From a checkpoint of a small mixture-of-experts model trained on Wikipedia.
Experts: 80 experts in each of 10 layers, 128 SwiGLU neurons an expert, 2 picks a token, a shared expert of 128 neurons.
Below are experts of layer 5 (counted from 0) of a mixture-of-experts language model. Rows are named router (the router's row for the expert), gate (a neuron's input weights, with its number), up (a neuron's input weights, with its number) and show model dimensions 0-255. Each number is 128 + 32 x the weight over its row's rms, rounded and kept within 0 to 255. Numbers have three digits each.
After each expert's rows: "gets" lists some tokens that make up at least twice as much of what it gets as of all text. This comes from a sample of Wikipedia text that the model never trained on. Tokens count by the router's weight.

# expert 43
router:082126109084130168187104122108098105136154185166176140097092165108169084104074173140127091078095106094213117105171120104111080083098089184160110156090173137131141087112093099091105106086131145076132131105144107138101105133142154155154182108086094116154155120128177101132073114152075105164141178162153116166086162071116095082144107110154120117144137123070150075136166112106100162094142184090092154084169130148156152074163113093177072149163144136155115130149154143154105132140086114108153098121128163151080114150158115192144143132156090136156155172126171142070079144112175172122102101147141129186127183136085141078166192128128148181168087130145103098117150162109154145142080133089149188086138116068119107063101167101114115152150131100133144136044170100099149184098157127
gate0:078086095136089145107128133133108122130110153132148179137160101155114135160108151137145193090189153119127106124132070070091115123162121108090150084093103127093168083124181086162126139115161067138124096178115077106118166125083140128106150156168128080112167080102086121172126128118094173187114120183141124173097093089114090135165143156143150070105114130124131180077122099129100160200151133160131157142095133156098104151102116096098134162143152157102126130104125086102078169125106171135162146066173124146133101099117073155174143105084134144143078113182157111095092083132105079067154090150098127050116134163078064127094100088169212108138182149169089156125089187101141110209135109087127117130166173151121066158119091117093129178137112117136158099096185102159150196151109107
up0:116090126140091111126130096113112149156102130147135152177214159108103167158125147161174177065172147168160098136127104046073111142133141114114137118094109090115145121132129119122098142122146086133119113132073101117147176036097133106127123169183096086087160084111127115159115112106101192201080149147183123198116109109106083162154129156118122052131141178117121200058096118120107174169154117135124144148103150139112092140072106143161158156173154117121126150158144125112096140098104169130164144068202150143096103088098101155151167066088130147159076136147144111101091094129147110082189109137158155054097145145080100099074106077160177084146165148134070133131108148150140123199135120068154104137134169114112088140142123088096120139179134135118156083114132079163162181117133170
gate1:145106083095130146112158144113089165140102136080040112071154168112144114152132110115131116142146143197119131123109116107145131096108155080141149188051136153159142073144143072123164126177129118132165170099114151098093106118107196112175086137159126167116159119152112073097129087166141192160070118147149129160142166202093095070156140149125081101157179119112145140021139133147133095119138122133141140126095166115132151131115114188127132090161180134106086167169134121123113151142169103086115111188110118185156135076131147157184185162159091128137200155082097108150157127121107104195118110113134120123113146122102138100080095145113129126128191072112131145137148090089184107128163108079149145071184115104083133157122163082119188159092175116077117133117103116138212144205116147
up1:149138141116131144173117169165063118101199178126121065089107092118124108082178108131113153088071080123084099132158181154103043108079149166127115082081085158114144099107130126087206082160111113101115146115085110092153148163119142143120124043162092128109104193115067193153152134120164191162103108140125090068124123068149131151128171161144114119138129116109143143060124139141138121153110138140128154126137146140168064149131127113138095103120117123095169113156082114151218121140130156107065213157074053171144082155086162149180103116154169101123133121117116151107127097115152134150127090185105166148121154138086149050145143122115131091129118060087139040118135133138137141127146149139096115087151102130128156125111141132122193138096130144145103124107170078109188150169103135
gets: " |\n", ".\n\n", "==", ")\n", " In", "\n"

# expert 24
router:106110128092164119145109105113102121138075107181158128098082137098131143100122189151159124069099161112150168155139129159169120207080142151163160148100066085141103129101108076082171105118103127118109144143130066163086168153121167057169173117118118086166168159163108121140088098100118113096129075174141141138122157138094118144133164073146095184143166100054141100091146131093159150070173091165074117116145158069099069088115052134148157132115138158159183105167087170165100096169079075135102120078171127087118071108130106089149153161123120076112127122148123133098123128126059175157145098093137109163132103097089161109157157117178104157171083046151147120096134143074149120073164146087186173128153076135122110115107144100102111106171137124150144131156161130080134143116172161
gate0:168117137113139149137111196146118143117090122093130109150161130107100129116110141123122122170133135158140134127114155151199179129178145145051209096135186183169102154121142158113163083109185094172146120113122137108090114150170070128121117090043070098084144082118178130148100115134116063143164059114152118077130167197122128123110168094116138069141148124085148101136053191164141155130127097128145176173168118137129163097125128153131115122161105153099155189132115094217126133102073162174124089141151138116126143166094116120114090167120084157080149066131140044068146099145143141114110096121107130138153104123175175146109133105074138169197081091099181127104191107166144106096101119159097115125090173170156128107139126136128166151202145122132170113105170080118101130139147152
up0:133132145086128144170130138124164134112105140074135101142118155149134135072115166111126141135132155141145149141112123190207184112168161151071219093102154160178075156121164157129107121145149071137137122133138143067070130149139101115116151068071064107057134076114166151115112115107125091139142075124165132082105165191125093130133115078151103100144155133093150119159032226176117155149135080143133179143134121130151147089141119150084106123145095142061176159139103128151125129115092123158125114136133148110125153150109114123099117157127115116064127087135118040095102112196176115109148052107084139104176098133187156146124156123077116164170048105140162082088199119127158120106089136136100133126133136164161147143151114121153165138190150128120150110140187092108110137156181188
gate1:115130115117034195140105138106119178098075167092090140158139135158145123120108112125101101142076146143180136131131144148157174121106080133138141187123061182136174113093121145113089118125089124133166166076122144117144154096104111168128110139130096139058134109178107123126134214069183141152174026150060072134132156112111146137130146183140135170136159125152154103179120109140161120128095144060132183143105170104156102124109117130157175115104098107175103119083092119122118176140108072125178179188116159137072115127135087167144177153164135134127109159145110094156154146118153118101074108165064123115121081082152123163130102118109093103115184066138116173078128173119124185148150096085096141097110090178110113164071098162146100157126098127123147066148133133110067107183099081
up1:109134148104107087142151054140134108165113098154116156115120127115102116088181176074162095182112106114141055147104027111151102132133136165141143025113138058137114125155146162123154118113123092148121150144178110128108115132126141080128168154133161075123174146127126153135153142092109086173143103101144152109088140143164131151111182170177119075166145180146079124131150083117170137138182108145134123126125180116159126143139118141106192147204200137075079153121184158073144018111123154144099116126118095180089153082120133057086138139103113151065091139102160153160166104207119097106108117143160133101106151144160177138112120138137147145139154082192104110098114102147051097105114146148129072090182162149155129093141134094160154100136162089144167116116146176102140130110107163
gets: "\n", ")\n", ".\n", " |\n", ".\n\n", "==\n"

# expert 16
router:132147146097122123154129093184193166125208160118149098121129115152117153113123045131136137075087188149090090184152137081067156153092136109113128171128177128098165073103110137073096131121139162159094146173160101129170153092161157106109115140126106090153090100115162096140087101114103108086158091131182125152120109086163079113093146167140118116114142164126138112121106121179150195096071177107100097144158179151126135148115143102162139068180098136176128159160151103164134149127113078085157086117165109127104113096155127062167144097150097189183189137150168149133167109073182129129097118168170137143112084085158158085108203187115109102109120169121124129107164142102134174110168191139124113078070125096156161185157195143080100154076133128088099129120125101125107101097139181
gate0:111170097138180104147128128097167179157119137095160114062116154205154148198128107150111153123129098114114113137113112078146120128158137124137112128112064129148181136176166156112135154125104102148146125156182110128131065129118122117167159118138172112118130167104151103188123105159129085090123115101190127155175060098178147093116082164155187082106132071121124070131147152189196101112125182129181103126142093176125054158123165140117137140128115145051121137155110109061191169081139187186174111110131134117106095110103148109105139134155144145199154104099152073155164119103152070074059136117128131094136120066116166050119096178111091097108166113118142151130153100122109121173077093078125102196089141170142152175139121069133141086083131137093149146140123096116110158106094109
up0:101136156094089158101118141140123124111136122200102133180110107096130143058122149130166096137099123176102163099132169185142160111086153161125130113131203107116081096085123130149136133090131169122132141139093156128164174152122120113115093155133069146125098090195122127090128192083120149152136101144078137099093162157094095180110184143065096145112157160137111173145132112077062121148139058103097149149129099109111214105149088152139151145121136110194149139150133132181128094134101058109087182120129125139159151159134145187159141135120118151083088170161118143109073120166093159211179095143126126164112128195148072214108124051108097128152149147119104106074134166148127146052160166166145161090156116127126098122095136190117112214158123109156136082121101160128169093132161127
gate1:093130162102136186074131094162157125146077152153105110122168125150120132093113064125106110144138183146093130173197132089146158076148179128094130103149190106093129188154158130172129088145117148103148126174176113119067130092037099105118127127149150127141105125100105126137138070123118140192112153107122107164133121118132092126109106108149106126143144092111127111130104133160139134139164188132103139098154091115122163092166091120135129112215075126132119229096112153152076090164136170084117138136113129136125197148119160075201094135126130170132141152150098073154153098139121101156086125099121090113150134208160064137100165161127217111150073128138130098098123145113075157042086145150110159055071140119135136135108096146123163135097131173131189071146132134224098117100114133
up1:146151132150098131149150119104148117160145141095113132134123090140139095089122156156161191104169190106107096055106178174160118125107120143125125107165102121081095127147078153107167095107154165094108131162129144180069139115102118163106125105173179092108120144191149186190119151113145154095107095069136127166115225117078150130137097146166084127092093136111149162151118118184136072063122103137163122138193075101129071129125122111146143142132156115141145097083127132113115101104201120078152142135183114165129126116157054133141114151093112117180193075180177159135130191121105164151084165084035140102145152087139139165101159105098073134131127148178121179124124142085092139126134121165117162179110170107039099163112085129101126179132158079145086160109138116146113159152126062
gets: "==", "===", " \"", "====", " (", "="

# expert 68
router:119132185098138120153170077131144163072123135152149159100157129152132127154172154053095128135144129118135156116090127144107145067117105149074082158121146119134102109084178178189137077090107128082111141102085147166107081169127120119105071175155087079096131119157119104107124110129095106107095113189165096135090119192102115134099185162107109107097147065146183094122153132099033128088118204169128165140173162158130112111104103167143109165169074151170124168174105149190100121131091107145158176127159147150132167109118087150117102140140089137124081173091185105153123163180143129131087091158126102101090144169175163143145129111163095125124107174185169184147155151096135133144098185136145120087128098115072151167129103154142095224107179142128155118079106150097204150088144145
gate0:159122133131017105105119117109126146098070186103115124090123106101144133142180147109139126131095115143116160129116146087091125146115131152145128156125205158165154146089148141157122086044118109165138160091117167120161122172113128175082124136100157080118182102159141120185163136127110139074136121147130082085169149120088110160132145099132124100100116177155178123104145111135088193198164202187126170123099100122135133125090135124068154135104129156146142095128176076183137156196135152113124068165188147161130120059140175136163134100126071152094119135106173166133105118144079038109156125144110153093106143132177157109149129053124145146144154111162142103157175136185142158122125121132126106130159020141146123135146117137130144135147141064075113112149090207120071173141190142
up0:127150150124093184130135130107067143104094121148156125096175143093152114100166142084121163167117151189114152101108122095098112120130121103162176126153177146144143060109137159125141103082077124154153133099077209101151081151125138145153107079094175107151181148173135150140174133110134101078126123153104072106138118095104123131117170091132097103083106132072144133057079095136079172138101163154063114078117125102091126084106176165143153119104111151182115045144149097182121126168165140076133034157157168180097154091114165136148140080081111132143111070136149134132133174133097101126134105112131143173104180155143153094103094096137138142177109135145162163149166076124189138108123144127141100101182076127132134103115105087178090137154094056103116091163084188103101127178213128
gate1:114193120137119161142122080144195158134095136100143209075110108152121123147199176164122038058074130148127110098145092146077193094162105130137117136131095122129068143137163089120126143176138109128146117158104140137160131164148058158106124111098109082130135076113159220090146074131123069094118112160106147115124088160108105116113134160126175106171149114169079220105085152174109083187188174141127104154083124137153127154074088089112067169098148101139161122124128133130128103108113094091140172160136141134124154107122169108065101113128175144163127124053139157106145127102160163126198096108105166098138136162147105111134158112165106094101130088128131126186147145096135090171101072096100106123070127085173087122177105159094148117107125111086095103152120165166153163168116145
up1:099172145129116175154115107148205143091123092118119186073160127125123125107162174115117074084061127167138087117151098127076179133155073116132085146125167113137113146132144121114120129142123118137171118111085157148150162149143116166106078111102124108164150089075154187087129056157124082099105118158118175128144078141108098118081143129108159140147185132130103210116058126176128083196185184174108087139090137161125133147088101121136118158116112120166144097172126154098122105157096105120124188173122142121081190134121158116044160098106145109134167132099109181093188117092161142093174044128123147107100140162117151116145151121175117077113105109131135133159134141099111093124080134078106136107080160109163080152173124186115150137110145077127050107151124213187188174138126137
gets: "-", " the", "|", "The", "=", " -"

# expert 7
router:145130090110100108107102138183144136118114155132132137146064138041072091168119137182181144102142087179174184133144187081091104139138132141174110192114178070071110171081088092129093166169111144207128117151100178105128114130116105135146120142114195108164141099063168187135131177072088133191154084141134182085162080047149097118118097131123107129105152124160135125189144075087099115146119054141100118133090147133080150160080083120177172140127167122113119119117078170102145170144116122106153088130134138078134089108127159173107128139168144146082077137117121101160122182125130147092160180129131100076098125121125135141148120164098087088171095099138072095143093084167098196160141097101128115096133137109072134110112141143093184099092099132145152154154102113131133148107155129
gate0:131178092168091086112111072122137060130087100132089133120125147102107169131074150122153119106099095116164111166103156100139090151155115155165105232188205135062143090173134112141178143107074110161185125116148134105116124108089163171077156119098091102113118155180091125163140115165092169035140092081117145146158133116107112183153160112080120143118094128096164126162092040117166122095138093137178122067088153167081166127082106148149131135179053167167137173147167103138133148105103116095121170099154150143101121097095108124148136172136067158059159130162112178130147121159167120143121167106112110136127128126169125150110165126149162118126132107087187093154098090110154149145118144162134102114150039100148197180107144153102152084101079143142160165121125123106132127169101159
up0:165081161105125115184160109103100158115202128123153163144141111131128096091138064131134121175177150167136221119101108102096162122132146133059212066100110164166142169083145129130099108131120140056134111130102173128195151145148113165168100125158130170135157072116124118095148149103136096148146136113170057070108133087095106078103141154159175063122178137132074110116135208144125147165126158090084153177164070128200119111123150140118121133117151102086130113168089165120102119093197128159141092120118116111138134132184145135135093108132177128202093114152180096121137118070114152078089103153119134088127177134073083076135101106082133162170150141132130136139162155104084137074174096087138096111163185121134095165148124131140099157171196144095089112134133105154083133096106111
gate1:174117124149136139146096131144072061134171067115080083103082149140151160093118170176163186120129119123170162121167088130132116144167131160145097148111136095115173104054098144132125112133093067183167142080123133100129127096127086173141118191118135177151196080147161099132131139099140112161143125105142169129174173156106196153139126112121103105131072184173176138166115124136155089163129154095115087126055165094135120180078115182170176142086105175072139125065100157093147111170104156115075119161111139159111045119124124129197136174186076090093115072061155129106151135152151161147112153113144116120061125146135108122110097137101083135147100135086081157137076175100126059135127136149124175145168137146138152151153158101146133150133118067077132147142122144133204156155147129
up1:155135137138151121132088141127090134128130169113170109092155138141133153146168119164097123152169107105168166071158159132117227109136090103127171120138182157194097131207092118144141183125108081149132113144126119110081102167172157146143103076103140118117170163114103117088130171193114160130114121108118107159159060099151146134147153091100187097099103154091111183105190091127154139171065173114134136081155130105119114096141195125096111192132212179127167088139134100092163168192130067139169117129048122107096165139097041133130152119146031096167140148150118156198176144165095123146102112152186134163152131155144094162165111140136098106123114155141093155094101129128118103135184104148165129174155151109169150159080080122127166165118115116136151143168159134088136095170117148
gets: "|", " the", " in", " round", " won", " place"

# expert 47
router:094086068098160185135082137080173145078097138133164085189087120100135134140170136121186180076107148160170141120072090084166065123103192127152099053107057107088103144103097137139124154104121118143125215083088052119135171090173109156113160116112104098153122170128156094077153129134156152159085109123086141101173178136091151136095120140173115128052132178120116171186146072123122123145102136113125104149119092122073146163123153114179178119087177135116115123120146141137103097094092080080194124126078093126143143128127150121114181097169161101126119156064135109140099179141135146145126170149170116158149112112175161082140132134099102138105170105107157096078094151109156108151100131179148153062099115132132103102114101099114143189104162081164120089107122197134153114090153157
gate0:120127074113178078127082116113134144096078175134101108176149156159118064091137115126119080104139149198166148131166128150149101151120128123093097097137121136055101128144128106142105183071131188065103102078162099104171137092136120117069095109077107081128135154096191129157175138103138146113163106113148073125115149153130099101141197132158142126102125167159123142116107111213091145108173131078175201180036096095107155117142115126214174144097117107065175092126126165134127123150123134173077083142150099116149107111082210074106126140142110158127155125152219145163167131091111078114060128133097118097131138104093140068156144146104101114103157114131100117143105104136110160169134103149158107111081095118119100143110116165133196132146182112120110114056107139127096164124154111
up0:131119122140121092067138106128110119131135089125063055142176117108126120124166163137107102153083097160082110156126146190143074099110155094146126135062136153111081137112088106140138114093125175125114178075120115127205173170128066115100102061131120115120106093128110141195197118120111112200140110129172149151121172115150111106127104123100134183155099094138105137127144153137102219146093148162141167180137132112117154150096153090122204134123154150075115105230108103145229085147122159115129136176188172125136132146076128098128129105130169179088124101123165175111124183139111079179122125188160137146125131084112155088132118077112146187148121187163101084097097092116165181149093121153086122114115139150117150189143148159162120157205126093131159105130155158145157091146152133
gate1:129075154140119134147138156128088106170140089148102138197103098178117125056128084104087213153122118144127166124116039075097138075108141166144103149130095115082145120178089134166158077094153110107154149131104141138146152113145143111134142183110198112093194144164059204085103157137186134165118119129063130169126125147127151108146197109104122095138109129097202165177103129105160141099115116148116125124107152169104152138165147104157112110102168166066093141108077152156107074091104123087170113128124147139072093163077134134163111114116181110112158103138133185102150141229156141156122153125084140131134184131139192190146136135124134112143127132100137191115111153150104134181165142106112131165080092156122115090176109139154110168095116126209138115104104084161121168179106079
up1:132160143162096136081166166186094133117111141096148096088155144099156167200129115177108075205112123133075093156151162130113072146154136138101118074155071106151119118063148148122140157195112119166050085162135077148113077138179112092161127120126117146148109114126189129192097109058133129095151126138141126112157156152128156153121122109169149152106160135134034146075223133144124187135157153081136138142133122111144114160122124168131160088122180157132166154125162106112158126128180157158108148110083155158180194075104110095093128130155132130166120125095096110150087112088068134124161180109113088173079102110139066097142089168110087133090118154157105151100124160131134127107109115190128075087136151080162163131130126051146093114116111159114098089131178150120118103166061179
gets: " |", " ", ":", ".", "–", ","

# expert 55
router:136130174129114097165140098166185192143098162107149097130136101114115121100106095127096105150131161077150164127096116156125179117158162159078070146186150126105185112130147142148115141097098140113114136121137096129145097123069110142134127158113085147104094112165161178175131150132079122180167091184157110136132059182137093038179108164123128096088140168175184126119137135133077116113100174133087140075130069102155104192109098157100136157142133092113128180176144098140181095169090104155133108122059075182153123125099107162111090088190086207053062141133154134170107117164122114141114167150119131097122128034112107106132085115152135095105132169141106162131151112114079133143171112154103088104086167100115111112132125159106142115104195151127127095087074188117095101082106077
gate0:090155124128121124145167162108091136125164173134125118098105143158101127061064137077116083116209136130111111146088100177077095147103157124113144114091129109101100185142174126105095151154123184185103136162131081200128075149134124136109160111166143088089139130175152162167113120146104128092140122121139131119132098199099142164139185133144108108104110112071193097123168180111177135104066149056132152134117159114157132079164148092091124116111156115138179108104099132172176103155154075109084173079152066082150087193153124136100140112127138165145099149168163121126141127175120129156130169136097175178126121096192080121117070157153100164097135139140212153119145149137123139099147153103148108091133155221102171147132121122152113122086122199144099141038172099116101082158113077
up0:168132091110122054195137117120112131137157159103146144097133111117092197072168126127139141076197134138166118118148114135091097172135118144100131151107138120140120119139146160136097161146187188123159115163109127172092087096103144135084143083161165123130146107113174146158101146133093117104111194160189155142110067135102128117100091120142170105115105081160157071126149175167102116188077141111156119110132142140177075124138152155117122125169173161113174115114131128092190128175174107053156130119125061082151110231145058087092141138176116154143103100140148151126152099165160126128203073112156141096145115099099136094098105133180145126187142147136163094130161148151130125136232126098067118094061130097102100142133121130138181157099138173104131196117194127162150140160075114
gate1:129126111081153166107139160098105146189156126097158167127121117132145132102158094114162106105090134173168086110154071115151073092152184079151179111093109096188098116043144123138126138127089129162159184092166142190108144139124093124102133155124173140198146209148169116094126110068153124129101150119137148151069125151080112034164133134161102123170171146122138093151149103119096104174123147132101138153119149118065145101146110131096134076117138172150084083110073094108086162093097083142185142152118092165145091121119200187113137149179163082125110096155153167140167094175081136153130116125160163168143151127091158127112091100106090126163207111140128151099063098180157103148132106050129141166119056128173099158133088110115127134109126092172153075160122168146101134168157113
up1:119075069194196215095133132137149124078120090131115117149100126146110142114089178150137135046117068140091096145136121120139092140107112119134126132214040111152163132136079168141125100139127108122144095129087133161107048148058167158161136109105098139126122173180107161127098073123120142139119105143114101115150153137189118096138157111106091130129182111111125102122092160135138093101114140144147102116141130110084087072134111170128123089091108077208097086107108144142129135070060120174147122073113116117116159184121137126145091119097155155078124175102096138086123108127096122106165129208095093083175085159104124193139119085154145108143097151180133194078193102098128166155092093120178120142126142073137178100126169108127130097102149129119139121170196152171130134122083075
gets: " the", " The", "The", " his", "'s", " its"

# expert 42
router:165092165072126141128081119112104150138104076113113150128138139092127156129102090177066110085114099161105155115091122115113082126082117144132172132116123081167125099125049127112173099127094117138094108068121091059127188140198158127164145160119127074200100085152092112159109076123068141113120114168150081141093168157142098127103139086140099157087156057091097085134133095120199130064098163101106063178093166115106150116132098130162103109134140137135103075146165183166151095122108136141115093095102180183123085125123133102169130189097140109132148123162160145091130093129097093139130127153187094168156133105098180135121136116111088123156097158147182056074148132128161098162163102113151098052165188109132117091174129128088170164172162075150123083128168122168137182108101150
gate0:178133090161112102150085152175143114147171082184109112204117140139134066133113116126135136134085100099177169094144101105083115150184101151133097162162153112175133159150149135110137113139156094136158140065051125106205127128115124123139147131118140110201095099196139095148140159174122152159128111096122083131161178164137149138110164091121134192127095196104109174106112084094082163160097084053096118108094174147066129081122144156163077116093155147130130166157128128154164129134040117139141087140088099120132131140142191145146144091129127166205132110148123196119120152138146082125145103093108189214172100166071141117093080133130120113161144103092090092175133115164067113174130120161096157176145131111095123129129132133195125112126101094090106123095140124121104175182182137
up0:202146047115117094142099174177064105108124106164102103164121113125117095142109128079150119085088113086191131066148123128102129166143077147090110160140149108183159155115140103106146127089107106156182129086083197135163144094088111141133107131126158122154033112165167141150102150184119166125137120099115083190167087146135166124108153120136155161170117118137124165082125078131088113137057070118097148114120131156127121080146131172169077111082186106172158147108108174126177120130054068125162131131127106098117085115117144097159168083107130161151155148151100154194131109145154094139105083102155153164132096151120133135078087091157119122155141089074050090208153104164113111146084070193108133173123083138143107130117116111160122104137110125139081123110131143123075154124187187
gate1:176103049105116137147147210079103155125142150094078177140142138105115079190124204082155103172103087129088126079173176108161096088127133125129119133154168186136078157160170165155122079126147128188083123154197122164131154118123156120145129109185088103135135135124157135071130110116084103121168141126118127129138122093096137137147138108071130179169118129126131109095155139152161142085165123124134167092141105141114128120071144089147167175101084114130064168096170130157197157086142112154150150166149184142096170128130151165129147196030132097076128149146101090107109135169099145108079167155143170098126123098136118135153135079173119091116091136124103178145169092139154126134129128128177121121218132127067082161158087088141126130210129097116100114080194068115138124150104131
up1:126147162130141110091185116204155155148162065145134130121073146184126124041078120185109157134160121153130130165084131148141166147094069077090147166150152133142128106089092124111144108126164102088161129147092069100135129108093136140171144129073129136096105102141144138153079098128131112131156190101125151134134085153120094111131187125164168140175156083153159118114103126119163071093108148145138086158123177107125133164156139126130133106115122129056171108119117149115118110142074119159093096132098135148159151189156107139148045124120103173146113105149077132148104090136144145165132116026097061181127141064059093106106132151084111126169136134093200171117102113088135156124089123123140196085060176041145141123143112162185110065104144085143194134087107112123113104130165091
gets: "\n", " =\n\n", "\n\n", " (", ")\n", "==\n\n"

# expert 72
router:133159122130108139064124146117085141125148117138118107140153143185105096129091143081170121098119107199103088082118132181139110122136170133165128158129113155127126079161097161099105150094148167129112105081106109174110142077169187108160136102134143184056227139103141164122181160112147162111134130078108123065144062083110149129158081168147104104103142143156120151102149142162126133097095173087109052063121113145059100140099100122133096110111145131128193174141138108133092191152190123103123156083149111179163149068137136116106116104136152098148087149113170137140143176136176155142129165110116075150124195101097100149151157128164181114133141140142170159138177114079075171137098154120138146082164186135157185181137101168102111084091205081121151111154161146078077109193119139
gate2:121107050125111157130095131152113134141124100143106140095108099127116186107177139141205134134172166129129135112082111111161178161180150110109160075125094166118113118172099100114157180196111148045117110135152092114107146120139130148137080171151193060105153130065133124155102140165158140140179123116143101150133163087152142161194131167157130105080075104092093120110119163137083085197152088142121135171142142167093168159111091164109109110083146116136100167170134147153139144092106140131172069165104146153098107153091141099127121120154120104125152105091119122107157141157142073118125140155068136095142122088073157065148191142145104118121058107110160151128138139074183113196166156130076111139102171139066109125054174198134063184124125137151168163078174130093090188128136158
up2:097127185142105105108148117092126126103134157140123115181154122099148143158086159124116152114105056118162127130148087129130089110123159137128116188124188104118130136146208095163090113082150115168125121110082156102185141104129169100061149090112089127152125153170141096127148104110063128114104103070150141096045075164094097110052138054101084128192179132175151120133165116128157102068132193072132121106127102173136112127158122111148132170145111086128147058154130094106125151106095109128129168134146162084164084140152134162130122127114118163122119170135172135126071136110148150149127121158148142131128106175176089185112080092141139188097165179156093095088088136172072125080105071148148140106164128132174164137204093088170153070100155121077151121152107094099161037176118119
gate3:135137126104139110075156095142131135121140098110112068089156096135132110157087147085098193115137109128037124102150150107127213151121119133090111108124148082207184076189196147136199076170181168096148143153113126108148129048157065130169115095162187162098111090060124151153114105072126165127139184122069117166168150113085142140157108122160081122132177133134166117136170132128115110128172128114158133068131140143182117113106106171207124114098079109114118210157124133127098152090132090131099199124117145109162155127170108099077121144122155125146150127114169114145138132170135131123118191141100113119134154143113163156119169129124194083116085099147089092122186071095162105105113106074081145066125125111120122130164108142143171075126126164122102115078156141147166109194128115
up3:158098157144121173172135129124139158151099196123161135165124138120121132175175140170135127161182092096211109132133128131094069096092153111159123160205121164124083194071057116101082094093130078179082057101079098108112116145125163105112177140093124102191122129154142077118095178089105124107120149101205109087090080151107128140069160138130161142111115106158117102095116129104158131088122134101122191179168082119145137152155127082121118141162146130111109123149098143136155104155150214134146076067092172147124160124150176119172153125168136140052142092114105117164124137089114128111101158141123116085108110124163123067139062145134126149126109187155165142149125152179125126132134179180105098144169146094112146084136174045075136134157154127129154200123065134091127122108100088
gets: " it", " It", " name", " them", " him", " album"

# expert 53
router:110193178170149158089137119130114138124105168153109110162118065151118087105181173096099113149189129158101081066189135092138126125180157111082149149108164085183097112098089044113157115158129143115101147116129175148124165110078142131086113104111122118140081134135140159139081127112102143096129082156094141156150100128150148136122120092062108164115148088192185090107102092121151085186111169150093106097138118161160095041123124139146111159159131119146149117122119094125159157145139116070133099138122127118112131167083138156068086143043102144031161132158061107119116091152116104063159186087138126107082131105128187122178107136102108102101180140135106114150140061155148101160104083119111097177089140091112119134146155212100077111130096076138145122085077127134123158102153075
gate1:152170088194201130118131139075126159086113160134093047098089108154068132106131121170164140113203121111202115191123167171129113160150138141180159148100073190098085117187156104100148068100157145121124110126208160124156118185063112121086116189145135118180125126123167138138065135124116078124132135145183127116127048141114112113124123099160117117155096135129132138096143103151122129109135120123144066142115127146136099107121134133148082156108116101094104098147054106111129103102138095103140126136153109129121122114095053127138059148042085094115146140108134158059104117181141122099109165115162108104138088111148116140108114163128137086126219134099135142096129081159078145145100164072127156127124116133160108111183162141098195121089116138118113188115109166149120036124117192
up1:156200047140218182113137108100097171094093140120105084093133072124072117103092086127167144141186116145175108181160160143148117120110130090187185086078099163118097100176149094044157084108177153128108127124166163132171121160075108137119093166166134150150159125117166184101097121127103128134085152113157106109127109164105141070110124141153137118136103091090160164129153131154074137097141133140152102110112124161100130169107118129156090135107118081096093084111119158146101079102177067111119114111158117128103118107088085123120121110068103092121167111084140124056094129130120120084091133086135134100143048160186118166054139109109120109161166088086181155100112102177076118160085150069097127122164040142167106114141135101118170114139113092082123160162145123144122072129150158
gate2:127093124068138139115161103090139152093095099133145149073211128122136122065122173145126133138149138139110134052126136114131156128117122180118139131076128161098137179116169156200145144130078098179100152142071119165107123130082104148137113238146158196147111103180065101185110161068200095066162142143123109132156195143128174187165116152076127110110147138118122147120146102088172101114064116166106119140145115137156134118126123124057181155171100200153143133146108136082069095131153134090135065191168150159178071087135117082151174181111138167096112099073104173121127127112110148120097089116100145168109149174158132143150135122134060147096171147148131123169133161102094097156146104110104099161127135189106122075103156131125140105138120135132131100131154209128150161139134125
up2:120175104173108155169114145188147119138166167110109103171056148152145114191091102117101141124111138142116113192157116127102082130147114081119062105185121113141124056156081075088120119172170180084182091115170149138132149135166136113155158048118102084110171143058180152070124079195083181151090112107142133126081075096125073076106168098158138123110090112116144128146115141195082161131183144119156148111128149103096151136132135139183108112092134052099089140117130127204180172146130094152116145062075119101100183159111164141090118115131131107183140112195137082144147119176178115171171128144140151088133126088134125102128110127119187127131076076109142119076126088171146132069134155161159116082137117096172109140156088119132112138104172118121132154111116077130134119147114111
gets: " in", " on", " of", " at", " In", "In"